{
  "n_layer": 8,
  "d_model": 128,
  "n_experts": 128,
  "experts_per_token": 4,
  "d_expert": 32,
  "d_shared_expert": 0,
  "activation": "reglu",
  "moe_layers": [0, 1, 2, 3, 4, 5, 6, 7],
  "router_score": "softmax",
  "normalize_top_k": false,
  "routed_scale": 5.66,
  "balance_loss": 0.0183,
  "balance_bias": false,
  "router_cosine_scale": 10.0,
  "init_std_router": 0.0362,
  "lr_router": 0.000455,
  "n_head": 4,
  "n_kv_head": 4,
  "head_dim": 32,
  "vocab_size": 2102,
  "norm": "rmsnorm",
  "norm_place": "pre",
  "norm_eps": 1e-05,
  "positions": "rope",
  "rope_base": 10000.0,
  "rope_fraction": 1.0,
  "qk_norm": false,
  "attn_scale": 0.177,
  "tie_embeddings": false,
  "parallel_block": false,
  "init": "uniform",
  "init_std_qkv": 0.0344,
  "init_std_o": 0.00859,
  "init_std_up": 0.0344,
  "init_std_down": 0.00543,
  "optimizer": "soap_variant",
  "lr": 0.00352,
  "lr_mult_o": 0.603,
  "beta1": 0.95,
  "beta2": 0.95,
  "lr_head": 0.00582,
  "grad_clip": 2.0,
  "warmup_steps": 200,
  "schedule": "wsd",
  "decay_fraction": 1.0,
  "decay_shape": "sqrt",
  "final_lr_fraction": 0.1,
  "batch_tokens": [16384, 32768],
  "seq_len": 512,
  "doc_mask": false,
  "train_tokens": 245600000,
  "steps": 10419,
  "dataset": "wikipedia_en"
}
Below are experts of layer 4 (counted from 0) of a mixture-of-experts language model. Rows are named router (the router's row for the expert), gate (a neuron's input weights, with its number), up (a neuron's input weights, with its number), down (a neuron's output weights, with its number) and show model dimensions 0-127. Each number is 128 + 32 x the weight over its row's rms, rounded and kept within 0 to 255. Numbers have three digits each.
Before each expert's rows: a language model's description of what the expert responds to. This comes from a sample of Wikipedia text that the model never trained on.

# expert 9
It responds to: Vowel-led word pieces after an opening consonant cluster, such as e in speech and instead, ose in closely, alf, ove.
router:117131158168083151158193099112156135147123160152095122084099151172113058107090115073168131071148164092154057180129132105191091105117117136157102116102158139128139139093123117149082105131104136125141094141150148140123125145154069099067161091108132062087139120078110071149086143103132140100082112148123156157192171176135172178155105131149123142150052128147061166130180084161142112117126
gate3:126103115122057174156107171121145148150126134059122139150094062142152120158062154116118084139124162075165072156109122122096124143169060117121090126091138057180183131115084168104168099118114089156124134120056130113154155119058098145087120145091167101106188122166136136111148073103165173191087161157112142153119127123125140132098137143095115129184090089156116167110156134123117188129163
up3:138112128080144118131152102184135146073088071200098073112109157116119174144190115154122145154126081176099179087140115180125075083107148157112122128156124140126086079107193069150135179157153180115152128180162152146127131120168116107166118115139093124136059146104116126122084118137131085093159104103082117075114087110099122114196123140161089144043156142138170120172118131156088115152099
down3:122094116110136114086086088102079195162187143137119110092144129155148149110127060103132126113112173155122169113107056184090128109051094104133173136098162100106153114105152139109093099144114142136155145132115167188128115109118131115093094144075124080118123090093153113165089126121094104175203131076110125168094137198164142142087098100176144156107184067131154133096164098103148113103057
gate4:115166090139178143080129029134106165150134108170153098142129122129122128135121093122139186096150188155136087158137160149140099120145152126156079125166135192134095128165168139072126145159133098067127091208136134124112123179156096144139141133117184144096135072128113106094120111164118142156166144159114143180116188101154106194157155123144132174176189159171184143112129121186128058167145
up4:085160120134159166105129072111144132089126109165116103092139121162095134113081150122097134115157105180084092120175106178153143139113147130210129116100125143152146168186161147098173155141120158168166070184142130129092115136094116118053083134080170143101121095117156094120174154178163128145142099142107106181140115123097126159188200051172163142127125182104163096122075132115200150128143
down4:111099179046113161144114148092113090161222237156121157118132058105129141085120110114082109145147114106111103134102145086113129150138086176138083168114131123173128148048144161136157074102207136122146131148130092130151091120089114156103097171118122163166150105154161125139126147172104147146159155151109075082114084146105127123187163123190110159121131099108113127154155116113107118115074
gate5:154109135121177077147088112164154123116153132166108149089133181136135139079094097144159113132093199120162134066117187078023124164112125138177163137127128105121122182125146117120143084162122107096107095116159153161146102162089108176105159081148110105192167158179168110124102115135147088095162137135141071106134162110203092122166187193166113107120125090152160134156096103112126096173136
up5:161136148102163154059127162147101130150121118135123105161128067097109143139138172053101135133189106138134145216116071127146146119112171110089149149119146134190128111155116155113133157127105145158163185164123148073117094090155134156154086168126092191087144119106092151095142123145069115196097140137078198150147127159099147173130099078084142139098156144124155198071157108118119138067163
down5:082157154108130117117136144141179117113155193054164117088179090096154145191159125157119164164147079185147111129119145138196206131099101124141164146158153121126122085176098103154077111163111149129115191144131156114119127076123170160148137155155127105134145196135179196083156181161072059108078111117171148093106116132160069086113132163164143124123156127154167148131125134129103125120137
gate6:121121163142155102083138147158119146118140134128108117134110125167132114131120141068179152195162114190156115112128123175165153080102086161189095110107141155099087089164148133205044138098195145188157149084156143132138150159135154097143078058097140144110115123130116129116094137113117171107094104141094150105174114135082149185114110040069134170135133157105119076145128121062183119136143
up6:135088160113126113182121130204148111147110137137127137130108110228139099143121172111107158082147111071083131193168144134149140173106198109126127140142137125096107119096154173121156124123164142086163146119057145109100156094131187074063111122122116125165104176172122133127125109156198095129114116095085112082173148071133116116149068176113119135160078101153128200121081121106089158164146
down6:079139095185183118155117168134151131135141101151103099154168126133095147101065141097097157124173094115188127089153145116109149123175168212181069091178134094154085139152043130136110110118089148150102148145114136081075118174164143119122135164115142178085115138107112162173137187110131161178091182159112094130092092146050130132141152146129117173082156167152163120129129096116095157124162
gate7:080116083148124148089118156204179135168087130150093103059125163154135187151083090121080104188149110097167112061122147142144144099126154123130118153105123160143153110138151167110134140130141112110178142180108127142100138079127164193100183149157099115193166119159096142089188197154138101063137208146120132167121076153079135093139141090084140165169109096132114106124168134129144136109129
up7:051150149165119148072153157197151122130094157140093099123127190093110165163077075108093118152110098085193094049110127128114138124123161125113112130113116140182142143117162147104122149161140194126218126176119101166071134067129129174108164139177079119158125100132116114093138140154137096095174173166091146172171072142096156094160147123089143157134097115143091127147158095114142092109128
down7:148113064104140124163165144125106154149131100177108114146150178130111095112076107104155135134129156110089132110161126120144124184053166101125106115129106172145144108063186117159162125107142111137114115154127130120077116147169067065141103253118124174157125083129093137127086188119125115108179134159091095091165116126107130086124158125058137121139098170102124052079121115153142188088110
gate8:090073150132132100218131149143134174085146147167142152090082134168160125084141106132117153129205139114176084134144147125134111151129117136160127132140147121128151122144152112181143148128129155140163176113128171203140084166105170185101162133102140129136090178140064147123086163135125152104108091094153102101138139126021099118143092147190153133148178131192117083105101034133133104148106
up8:141133102148119121070128091128140119169102136111163106156132194125092146168109156162110132130110179140035136170106035162103117132131137144083117123070095175081146152141065119091152112117130122133068094098103131055129151109142085133113114106147115131113156051110221094114167105096116105174164179097130151133126096118196110153108151101127099139129068158090109169129152158132110169109117
down8:091073120109170131137173132132156115137102141107128129140132082128096112144110128094151094151104152104177058122185084081130096104175124105112124188151101168161132118136187088120129109138107175161096097141121104152158151136159051098131179165119108123092106117155156158107135134161138108165144118145144176174151111136143144212178124121121162112082037127164197096075218146154094139094131
gate9:180132151157108180150132134188121139135090187131155158124148121175081113137097080134130090079134099184173087194117133122122115097118096121180126139092142110119084096055074119116148163155130099093067099182154100088176189136112106113106146052140165098109159106138051133118145152171144158140164092113147142099135105110103082107173147081142131141151102168191160149112175156134149124159104
up9:144169136094150107084110149112097106110162100152143089094119141068182113145181137117149128188102149117164156093152170123090173120130200114153124113176133141136124083145158134125159071071148178158181152079088149164082098159137153109157141210122131202127119110117205126216079109123145067152121149158109134142103166139158154137091146154097166146104142088117145146109139143137159157129072
down9:126144117133076096146117155155172094178063059131119181125148095162112122093125079116115130125191133176185128085118142149119128178094099129116149081139120199165119149139146163094026111135107154097130116171131096147158133183176170154146064114085125129136097137108156200124152149120152123146102116118114158116161150097134099152213095100130083150175135094116168122154143122097144177084160
gate10:104094189162156094066146137135124167138062159112146166107107134152127118099134156125154160100135077149103132153119106134106108177123150093082096057165141132091144170160101125078159103150122045128081162063149190072055108149098131192140089081113131120161172104153097112113101107116119139150080177146127103162195140158127104145108125161106085142132147146175126103129116067133157084167110
up10:158159123123071160136050128103145169110147107174124074103109103179098097148136154098115095143116105083117106117130154143078151112058123091112132122172116128145137053141134154138096168141126175092157149189108091112113140162156199074166180129151135118168164117158127125114087141103145110104083120105112171121106142167176144046104141087115064133134175096188113170092084139196117132124159
down10:181131156160076138137071151090084116165169131155126168161110149152119118128150144099132156114151127143129135119187107127171082131112124056145083100131117142146120141161125111121076082184159137124088164102090114114116111086038142120120163109193204086155153111138135154143086089151123143146161081127161130145180165154097102128137152119143144205122125058136113104177170080193177088091131
gate11:049146107082089093139164115136170080114134145085188130194166122105107074150103120146169148113129201076129140123144150155140165126157124097090152173114154150158144146118151136190139127181168071096121127094140135162136161148157102189066164111163140150128141141110196154072167074139079157146105109157138100110124148177150116141129169111185153152119098140072148181155129120159133129078176
up11:119125131129086094112178167227095117114158153131125113127096174133104192124181130149109070123130042190125121138086143049097126156150097151138142088153132173140123137089132115107150163067119162141188139172146149153126163126149146186148081105048071106161157117091088107132132165101102099131148124129140149112146145155125084129098119095102115160131140058099098166146170083138128132180147
down11:173103094150135131125188125115126135059141074161097137105102098055079151096135132078154099105116115162109164093124183126121163113072101092084099098181166120125180138092150111096098209090112128133098146169113131126119111080153181092106099134088130106164126047111098076093074131076104121103106168104135142157102212115118091113127118145129109163087139130069164152123108143168127124157125
gate12:130136206137158177114175135177107103115126063141193162180131125203135080133154154096090070083162156146153134122094124106163161135175119078105032130125102099165055156153132168117108106120104107142107125132112137118157165118159114144100119099069091171132177138142122117109112178111125158108162136143161163152186163123060155146112096068080091109141094129141110112122172100118111163112134
up12:072126160115139128144174124143110119115109098168162134074191100107163047159176092085139117116065135106135202091161120150161194089154173089093117141110171097089118092160112127119104067145137157182138056142156153126115110086192153100092149078111064154159161121149144131118135140096153104105167118110148087095140111128082159098100089134109144116138163102133101139157213119119140125101098
down12:136186155131139130132126097116083051136144137110149085137122134121138093068156157156141144132092144118173054161093147141199116138112080146132157160124144080160137140144140134161166127108071142076105083095102170139084145172155145137214138109124125105141113143111098054128120048143083173108158143099147195187148144143109183104113170154058169129159103116095128129191128114135151115096121
gate13:249165083138159153147178142167116096128109124103181142088128140186134085154096173143131126117149108143115068150201184114126123200164090108157129146122105156124128193093165114146127156101105091146077154130156142136116119105107139130090125079128126151126131128137077110114180129114155126130110224102100123102091145160118092155087118116153143114143150148136082186093169141053126102084119
up13:221215101118154124111126111151145128151168155143129141082147084203141098127116136108151143105159135136126115109136177119121127175126051078173116106127114123117094186117159102096144143098097079132063128142147138151127147147130071113111138109119134132098142147107097114168184150138110126141119182102049108117143112163110082190066130139058134128134129143137125160070188113044160099087114
down13:047134169117144139096170147082132138136121125097070189135105166097150109140133103100160161100088134130117104109138114115152120146130123162136143138139067135059007141075141162092094140111083203172132121133144134125126124126111137048094121122167143086100150141096151099197111130123214110182117176103126128157091129068149117154106139105156122180132145088140110121130117089184123126160143

# expert 51
It responds to: Forms of be and have after a subject, such as was, is, were, been, had, especially in opening definitions.
router:097113054119092152082153082116115076143109077119134123139154132073083135168173133122107123152089157091131090144195123158151098127153121193123105079143076096104151151153153146186128185148080165129104141139109112174135043129143133112130094163148146100105099196127116167139079142160072090098129161106165116106116165152110125101142142097185134123071096138115102060146093109102098147059098
gate3:088234134149133082078144146153122176082106107084136099194138134163137144158115124174137165139050152182116177028127147121139134114119121115112119093102058130162159140137131130086129133139138111138129115150133127202144119105119067096133117112114178159097120127082103108132100147175143194106111065154108172122096102102144104157101139127095173121105143089118070135067171149163100129145141
up3:162132107158103113090154144156185101123152156159110194089152137135084121097139089144084110148163126122136079160102131135168152144143143145120088170122200105177118134130128096164125128154051163159109126117118091140087126143134117116092115143081191136107178097139142105184081168110179075159114156071149127069108143154106088150186127108192087124155124165174194091080153153144067088101125
down3:094124084091173214156137138123132100147141102155125148174170185171119164165099190121153120082130145132139104153181176157128129148163161150134133109160105110116170116170145074079078128158074138147147192153184090171100145140097115152173092084127140138130149105090138155102127125132144097191099099081163180109098132140073206133088136114096128074098106142151142115177063105155109123109135
gate4:116106135089147122119196115067115162144122124115137102127202099120132137182194102127173137128108119068138137138147138128149064129132123095093151164119157125130054142102074116100142159083129092121072168085045092111069109135134151122213053111139181121174114151096133126100169164158133106056129123159125187085111131091097144145121147126112132119134127096110096082159093104081105110106147
up4:139137127103149127147168145069134120184101113102166110134180133116140130163188097091143142095114120109144142165172133142124084182129118089109117176117164106108038138093124081093124173094165134133072145120062105118141100186126170132231067089154189125144097170159128132135164130164133115066149125171181155100123152122081141139116173123082103167140150121141105084178145084082126136123142
down4:119139118102109081123119168163182119126131119097185171105126118121137084119166133133131066082112100110168120160139174128054183120081171157142102184135173111146160080139150155144181146110063121159085181128075110152181146119102099117072131138147110145113140170109184090157197089114153097114050134129131176195107110136142129121154104159171099198106149140146108162095124136123084164111150
gate5:107099172180121114142205087182146132148153115139055142077174134129145147123112158145099105095153178130094166127164123206126142090115129081067135122123128132130098141133132192186134090116143143124112152119142153144135198150146097105163149071092112179085165139093082165160138125115049120115129134123094178139137068106146108133114116184157066082186141118115140105110079079130122164161160
up5:131101176192112119148208102166172119108134092112044137091163126148152122141113118134089135095133188102124137100126122164149164132126108104086140112114117106124144133112123195198156095098133144127125152137155174151141203177169096094128137065128147152083180152125070183161127141130112123111117131109122187128176083097138102137117121210135059121169127109133092111092073085123112191148155
down5:078135131126149150162147073057122130149156100152042118133121161118183085068202200074144089099154115122165122134148108163119139095096155122128168116080096094089146110137095132124138155130112111108215178140115129143145157179088089149161097156150122109138116114104125129153123103098134134146127118116059152102082091081131083113146121191081118094121131166078138172089071128134118192095113
gate6:224140108096111170125151154133147119143124101146157129110096137062163093111103143069188072118094109117151210096148155093149145098105143129072131126083072109124089123127088145181107132138186109087116129132129176149118122148122161139112119100117071172151097148151172190102098085075085128093116166145122096185097148117130147118134148140149181161176180126121164047116084140110152123095149
up6:202111165129107143109077107096129125131121109144115157183116149114157141144126176092197104064145140155117140142129140131162181198108063109094123091072136126071082099133075120123121092135132182116098145111162149086117109113136121170147143148136075181097088095148094134100090109116108121121101103101125099166131146118178090153097136155148190153179139153205121138144060179080204112115106
down6:127148159131056147143147135098182116161109110189070184136130116163090161155146133120151101118141092166125125143111147096127159153069138112132088106151087123083196172105158130132143171048167116177111103109099172153164145132073144105104071109136135125086124097132158138089144138171140130218140177083067061165144179145128158169144137155122092114125131166108173118181125098103112123090167
gate7:097115071141136137113115134141192116130140166126082115122088117141092173126105129144108075203093094158078178148079153145196092144153114070096108108105142123106122056111107105075106154161214090147163104092110123158166104096119141144090125130082108178126102094090111197135155086126147153129117156089143101140148146174124085130134095146125075085124122088109171061180153164172153130138152
up7:080115095171124151159128130125167131104182129103088154116108106130087135119098131135055066187108100164091146161094193148172121150180140083125115146114119097105091085093110113108111121201173115117181081077139142137130135120124142126099104137104099164101072088075159198140152069143159176109113127092147131127124124166129156126146054121133106076114094096153167074202148165163160159125129
down7:127145130141116087047187218113134101117139155142174105117126112166115141126097066124148130188120107144115127180121181144146097114143060103126103175158109188138125136108135099164118111065108147177120128131100109154131173201144172107147105113156140144242114137112112134086080132128116111123151131168151085182094117109144169174129167179131108198097118135132177121152124089116128098118092
gate8:089128163108130156118127119187182142157159103123140151136155093156157113166112082213139143194168115149120091148158108129151125120140177143122098086113096095134128127195118151178092220085100166124116097131141083128121141129131189104096051158125110143159146134188143139109108102114101089080142084151114100146110069121111076150140116133113142084131167128128087090059111070108149060089158
up8:065112152126080135123132106133179136155193147133124172123145125152135063206113077206156168157182132136127113134172076189126155110105136145159122095117106105158093113173113152143114188151112171133134066156135058106122132136114191137136031202135127181148190140158166128123151120112138093095144076119122138106124079143114114132139079135115143112134153134112075097092132130147107081119119
down8:145142131089100092115180153149155131169160123143108141106164148109124121144166079148069166170142133099161127122215080127116092149099122108137127108091148103119144151105129178123191174145135106101148147117093138078110138159103083153212060131068092119126113171091159179190071111105148114132120136139155151166141125135141127201108104162097134042109138119060074111122128088156131106102077
gate9:126087168149123111128150158138109132124147149095160068142155103123140145073110089126164122138159073142139102159088179173161036138126102131146130144123101161108093086149126155103074164122130102068163166151149124111138141062085119155101133122159141115127137150136174110136084094189166119121106083137129153076142116112177128193172188189085154157081115133132124104229096122143084114076171
up9:129156081120162119113093125121138114147104109143109168121105137111108108172124157089075143090079172134122162095133056097083208087097174111116135131165163130177147183120121099154147121126173122185079076113137119150111121183201138116137143128113083160142116121118115127118187156064107122157125161138131098168144135128073161073065083059149096135171144125117145140048137147132195104172115
down9:111077190185188184114173082116140100102105079134149132175122176127083153121120155088115128093106224077158123124140124097118105175141123063107119117151120090191175134128092089157166106151126163196097166139095147141115098103171114113122102176111131106116104125111119134157059100119134153186133085122076131153164120129108120165121107163093146137125176164125083106136065179142150114115080
gate10:100178138205138155126093049071119080082092047141101110110194141112136109079137160136056160115169139138070089192164190163114151139135146102071141134076172137193071112110072134165106124169186143188131104145171141146102111097131089090110116095094151138095064124123133132124152113138124130148129132151105128108102128122084153134116139118138126097119122132123109163148072123142157123164133
up10:118097136177130144129142147101218189102095133146085085175159145143142144132074066161147086104118146160106038121157142092126138097078136105133114160081151158121158148154119146151115129124133147109139111126147151101170119108092108098108151097093179173073069125082079139142124095169084151152164146139183123090095095146128188087111113120105083146120136140167115141155077207118168129203122
down10:119125144104166192175190141072153106144148109135070156139110168151146109168108097157140190198197184068169137103124101132063116133133115132126112135119122117167081123165114116158166144141164157108145122155124161114151123135142178078141160158156161189154138050092112135132179113100164138139170106072101145123113135139103137163117131121157130102122193126126136205125156106106134160224139
gate11:103116161094169120052103145157048099135102193133158101105150118131134117159091124153145158121129137173107158150123113170099094142174186157152121040152094113127100106113169112134174056169175161113108132140125105155089141043072091130186152114177139147129116075110130157069158078176135166109120146105083162119168160100160145140135157145118184108113117126118125110105079133128116085140089
up11:115150165158078177045142144169162108147106177167126127125131126140131154141084128139186205088106148179130087120134160145105117080161139148136161103136088151155122109134138115136145088123116190121113124150135190128104146088100115117112142018125172132139172114122123125132137124186109210133114149049111099168152118141164074137182118107130149119183106160186110074125145167139136118121066
down11:161149136107135167069146164123038143129160131146233161046137111173106142156116150116121130164143132136148135164160134128091144103146164144153136147139167134182170068129144158143081073129052145197063075146124106140063103106100107081087093083151150108132107120138143119172137149161131124070159130098101132080126180135140167139134148138115164138131149180091122122127121109135189147117125
gate12:105092150155097180187117148130115066064164108100097157088142173134164085151112123104096130145223098127145163242108165095135159113060063135118175105134113119092097171149150104147125092125099112169147086104130122119099114127146127227131115171117144135077143102153116149130166131124132097105115131186127148111145193152148148153105098127103155151142133140151129138110126096163148115067167
up12:103092129131132140155090172120071127078179114143064123110179162170089050089151121107147134132176082086118115115148116137154165112117103153077142111168124103104058104155132059168125102148181117127129097066125139100084153138208154190130146131103124175139130159135158080078131131176117119139130161244148112118108103112156189128117079135096151149114128138137136100107107125137134172125147
down12:121132130091174133097161099094115152165148123123101179169120105115148090093158129088180157085096132086193099154158089142120130152148099107125119136154139106119116145112115193139119109106163143169157190107129098143131146203146143171202188084138150136136099129110136129136051133150111167127133121063200074156108138086112097139196116106156161166089133138101075127156065069105108135082082
gate13:106077066107167110122189163160192156078120106187112048140122134167160183136196087108091173093105127109125167123159141168128088109099134108140117193135121147132137145129154110125139127135124109148084063100065153118099150117082154103115132110088158138132124106102149087138073083129147053107103184156165135117069136186067111144150166134063120145141076129105090133156133123125103120152127
up13:132100126148102146180107126136112168118153105198159093110073116061134167106142148090086082164142133142103174144158157158123074117098158144090153202119091122092127190152086142150071149160092123194114094108123130079091076142092140179142142135056093175142106128154133074168092051096134103138146159128079112146105099129144138133127165128088117135103164140125146126173168094158055141142130
down13:084126125125111159077133115115093175117165125055135144119141141120129000137105110116150171176168105088112095123172128140153182140118117146152124150113130135095135122136105125113099173175136142114177072144145138091100153162138115096136163158147179095119083172123159168170161126111174158085105120197109192086116166163092107110120066142127170124062055123093114162135118146166132134135107

# expert 46
It responds to: The piece et inside sometimes, Optometry and in et al. or etc., plus commas and odd mid-word letters such as h in Manhattan.
router:121130119129130126070123177168112145137123133126087140170096159121090104106175073172176094058139104150161163144150146115099072150174114174132143118128168117135152132076142083165095114088162157175162147127157121127111196213169077111144156160125167107138185097129137104150132075157164133123155135126131153109173112177095092086180077104173168103133167139156047143112113125163146176089132
gate3:129127147141127162089085079138092077107168166106127157079134188106091151125119132185096153197165120157176138132117093123117143157148197162086144171131150121167051151096132127117134086124086170130199093123106148127116149163145118184109105162133201162157126148117102149134128117091097107207102150125095124173129098098131122139096105090160213065107114091136108117175116117120077112173131
up3:112101098139118166132152171174158175110135085160126081164163105160203167132150091112188147093134129143140105149152119145169124127054100130171150144140155115059132078159136096112160127103121119117153111147133078163097113114135112083162117170150151137104129077149097123124142121178113185146080118098151090165151177156127118207128156065102098126092193149098153106093174160100153211113080
down3:123104060123145102129155056096093084140131099131150126129120058142188113112086070133104117104157128104115151129095120145158187103093111201149152126164147123110116151199096129141153128066133149214066187134163171177130130121084116143158053105135136113134131111112127107114131073093180122122105090146120115145084116150190122132098088131165143100158124125095125095182085143075113113080095
gate4:100181183110091213109137110189136175111125093138162104135163105110114142136082109155173102130136138118159139123103162142104161124087118174152134178132110086146094057150087061171090109124131154161189120181143150118122150133145087132150125153113132092151171108136110174150104163120066123111157149113126136170115097157099121103164208183134156151085143078122110210104147152076073082131140
up4:126130124134179126172107134150171112111166173147125125200144132188145039119103139129136166121136191128101142105130086071075104106132155088084081104147109131150140154133169118136123129144111083155099063093099097137129103135093127111199195103115125161066090166115112104069133129125182127128100093131189106089106110173209125167146125146120170163135122183085145128069140123132160154086144
down4:130129150140162103074150126112124077146116136150147107181124131140160154124138153061122097106147140131082130069122133076089163089130070107157085107170089146152093119094093197164126174116082109149142154116148145136164151119163155107082160095179104114173153081135167113147043118066129121087111082104172117086140124152059129146121154125106095116092158180172213149124154093129107127086074
gate5:080142151117161079166182162131161165074154072137108081153131146154098171171088085185139123138097034074126118081095109121089108085095111149119162131113127105168101136178130094094166127186172126149093099072141075104120076093081108084080098107086106128142147057111136149154080163108077129143094107115089105176152184171115130115111128141115145098137119104127137154105115137109128115169117
up5:159086109151074175087131080104079092157069171119143182115113081115182101129142177109127139124178198158127130166154113136196205151180150095146111107153134127100142126082174156166115125061097127054128121139105137137119131111186174144173162096190083132118102177138090091119150122148181134130151136184149177100128156063125120152141150113131124131108131149103148124181152127097094113124119
down5:145122199139161131116153077098195144093127109095153200138119180169100125086132133158121190163114147158141124117169128110180106129144103095161112165107106144142212119109141133142161121117077102102119142154150132095103063096119178130140104117114097146075157113159079170149094169111103125102147135101124087191111149105105137146112146116153070152076140050212116114111171172094128061130121
gate6:156129129142134127095129146197101185145158122147128095119133182141135166135042078127138077159194087207177191131108186104105101120096083202077103156080125082124143131201133133113156135153154089129136125141111128118139151123139085072063145124144127151105130110141141176154121114098056087133137075151095116082151110152075114160138087170128087107150158162103157122099138144136105120115124
up6:144115116158172066155100162146126208120109116147132157096130101114133128169081128121119136098128125079128116095129096175090090150067111169107100141152171144128121154128178153183081123136121096163120181153086180167159169218105134162122112081098127161102142123162148093072182113156129154099145164128171117143084086137177101182167068186111093111110108159120095123186156091092096134157118
down6:108120188146141065122147172170084077058102161143132146151130142108176101098132123122143073107108138151134156107098102155136086111140125105118096183180121177151119116118114120197125101158106174163085059129154060124157103146093103123094147167068151131084133127160093122154118056165126126130080156102157079122125147084108142056112129114148163205124141100132194135099117175174117097151117
gate7:116098135112117120094170109133110143161122073118116161142151157177168140113151132155185129095095143157097113182150106164138146166174133128137119159218067174180156147161080105166163151126132137107152165146116122072121143111188087166165114138134156086144126093076160181065105167086171087128195151132137141066167140124086105158167171100113146174106165162099144112153094149130134131071082
up7:125147133159133092089133099104149116169084100087136174150093136164072138122164124182131152096047136147081148161110108143138136157128127124101156150167121143175136141174113102125154151116087120112134160160089150137130113146157076117139112165184173117131164073127094118088078152138150105103210143191090131037147143126073119151104185072111129117105168161113172079116037122143159116097100
down7:108135142099137151158110118156110115129176120125123104119112123024138159136087086148098170096099110077098129042132159084037113178149153155123154156138070141163120129100128067093102067124139117128152121167145096126139150129177102141126114149091197053116140124150084126124146047132100148097134142121131128096170198136094148154182108139124133108075159113119132140120127107193117069151105
gate8:142195088142120145098121174150057144064157136092129079066124102167112119120103148121127081098130152134130232137139124134141181076147155133096081087139091099155076134098118108117093121166183111188149091153180136103126141108103142215144113120136147174090130134171155147120146147107132088144095184149098196119092131165151147093137089116092179103121118081102157138127150130178136111103158
up8:092197105152067151115158156167055162108173130100091100050122097107122120104121158160136089112151143089108170124112126172157146099147154127089112140127097096141107126092096080114138088164167115178170091143203126128135115115146128185157135137105183178087121140181149156107163143134110121120113156124123165137084124187168138071090086102125203091170111079114127100102175112163156137083164
down8:136134131143158173159147092117118184179120117105121214111128130132090090152184064119073128146156044101094120152102147179123132086075170081140100157157165095123172111139059132105108143195100154141163165075121127145113112102103094100167113114127134133147125137178099122136136214132144096148105129113163069132130131088175136163161086197109068182107151133137128130113130120125087100123094
gate9:177088165096130148095133162149102156153052162079071152128170103156137087091135138172128119100123100192162137075097128134101110175096111115189176156174120126120161147164089105089211152062137107088109178144130085127128121180132143146158128179101164151140137146106112154062122145137096128177155061094118111077188173148116088150124134172128129128078141143149094150136139106130167095112109
up9:129132170127117110136165128109127083112161082152135109154127155120181173079180105082109125142102131107057129184155121149140105133179114100126164071069120155107125133142143186150097126172178176139115124151145116191186130060099143148142045094134066096128111153138159123166152124124155133101152125190129173179090101134125105084143159090141095167164112092129131148191105163199101109111082
down9:164127156161135110146148114185117114115098126118153167056108106095104119175112096200142102224117117170080144110085059139085124142089121161149154114189130084156131147132107127134126165136096154113172121135124141115163126065109126147134140151143134128144163106142173138098080186211143151094152157147081135121076092135102207151126063083100155082132109112109119110152054164139141135135167
gate10:098092112070136099133113133086132143146191089148078111127099164127153161123158093168132095100156165140121051162113128193107140144128151159126160202170166056099150141172104120097169105155133095148161133134156150168127138118091093167119103105159126155108082038175097098106195173172120179068136106104149124187114161131094130132082124121145115173166141148134105138148124080169152154114093
up10:110140212119122195066098164177085119145098114147116137153116134182075113104152182025135121130072186145086118154131133131132137150121128090123095108153159082124130098126109121120132175130137119104156062141207146086117115127072174110059092119145129147123138167118121098136131168199085102134116114163157187105147106149118092089157105125139140143087085139145097094180120105115177162113144
down10:131169127104096166128121137133143105075153143115107133084092121103136167080162142135208145150151096093143133074174097142083135158194123094130124153195151145108155125174141131182128112108188097095128130152123080156117095161104118188132170124101068085109145083150115113166108214153124133136131116201184137132157114094136097158051183180176088156085141123156088110128116161132152122143110
gate11:165116130163118103164127159145141109168139150137132152095142145144077119080143145169089141151179074086185114169156129129092131163088088094160125140138118102154075110148186073144116119116218114148103107153152187219053058199134156130103114187094131127102163159088182139169165112082138137126093113083165134093089101114110172135124116096148133134127135147098100113128159140139164128170120
up11:107109188119156121103120122132088115106125180152123189147135161154156087127113121073132120149109149148149181153098071122132128116141157130134194096179150128141072123120093146162147168129191098184159092139140139160105092117147185124177191139160119153133198091137121210235136129150151117118059088117150166135152104106103141167096135085158171156092116105135161126197104135135100136132145
down11:100118122078093158124156094170134097193138183075138151198120125146122153131142121159145043098168077092102130151156160117125144108148081106085177134119090184167086187124142083169127172103177121172104133101134073123173174120113200146132145155087134146163127180115108160131173182135148130066167114105184124112158129140098123127141119136155084140168171151101102142153151162124082153155160
gate12:109098138121135074136104160095102147162108099158129112127102181175134115136143150088117135130091175149124152118181157072119177150176115162178085221102118187137142138147124166117098193104101084145096106190177174144171155098098121175116126119116110133160082118143120109158096149142104100090167121081181194156122068117119148133165115107135150093120184088111186149150101144119068110104184
up12:125153093097146161157137147133124089099125193106143155092150096128100146122118151130120084113167108105053081152056091192150105123126116122087217061150159127076127131097097128132157113133131154117116132079080086104160099135122149089123135118109137145119126138127096112104189135079121156165073163152104062087183131140159068151089156141166105158157081129158093162123144111153222128146087
down12:156128086160130162161096201193095097096185123135123181119114128109065168136112139099138071129120158085078055087035102087127151191143118113170082180106166134124187097079126148131172128141148127131086128151115125143174124104196152107158107148106118100075112118142131157139167121117076166178107107130180126124171164147079104099114101155071134154110119119144131132136148129132131093160096
gate13:116173102112114156184153118095075083080137073113162159119102087144154095110146139166146095117112187131075111115126136110086116154110080255101124192170121119132187111117152188135145084126156114126078087142126165103137148099111147120142128118150179173156136102131069119079112059146137164104105124101141087103167151106109099102148147147138129111169063116159108102172110125149136132181136
up13:121127115136195128153100162184139149160147101121141110118175113152135107099110128185110111109143058098140155151189127160105102134128130069167084072146099120111143076142133137118195204122169143129134204093062154203114199087128159158084113157181145106117110201131131154104202091096162079105151186144116096124122154159110127103156121157093132117109118138133154124123144165088118141136121
down13:167120168128172101184148116170139104155139179151052131158104122186112147157080165136126141121137147135083113161145179117054116153133162160194153168207108157142179141112097091125143166120130164092102107152148161152056128103110128125080173113096116109128120163189088106163162119071099156126118158095123170147095106149133099137171186088137127127082160118177126087134064177124112149102109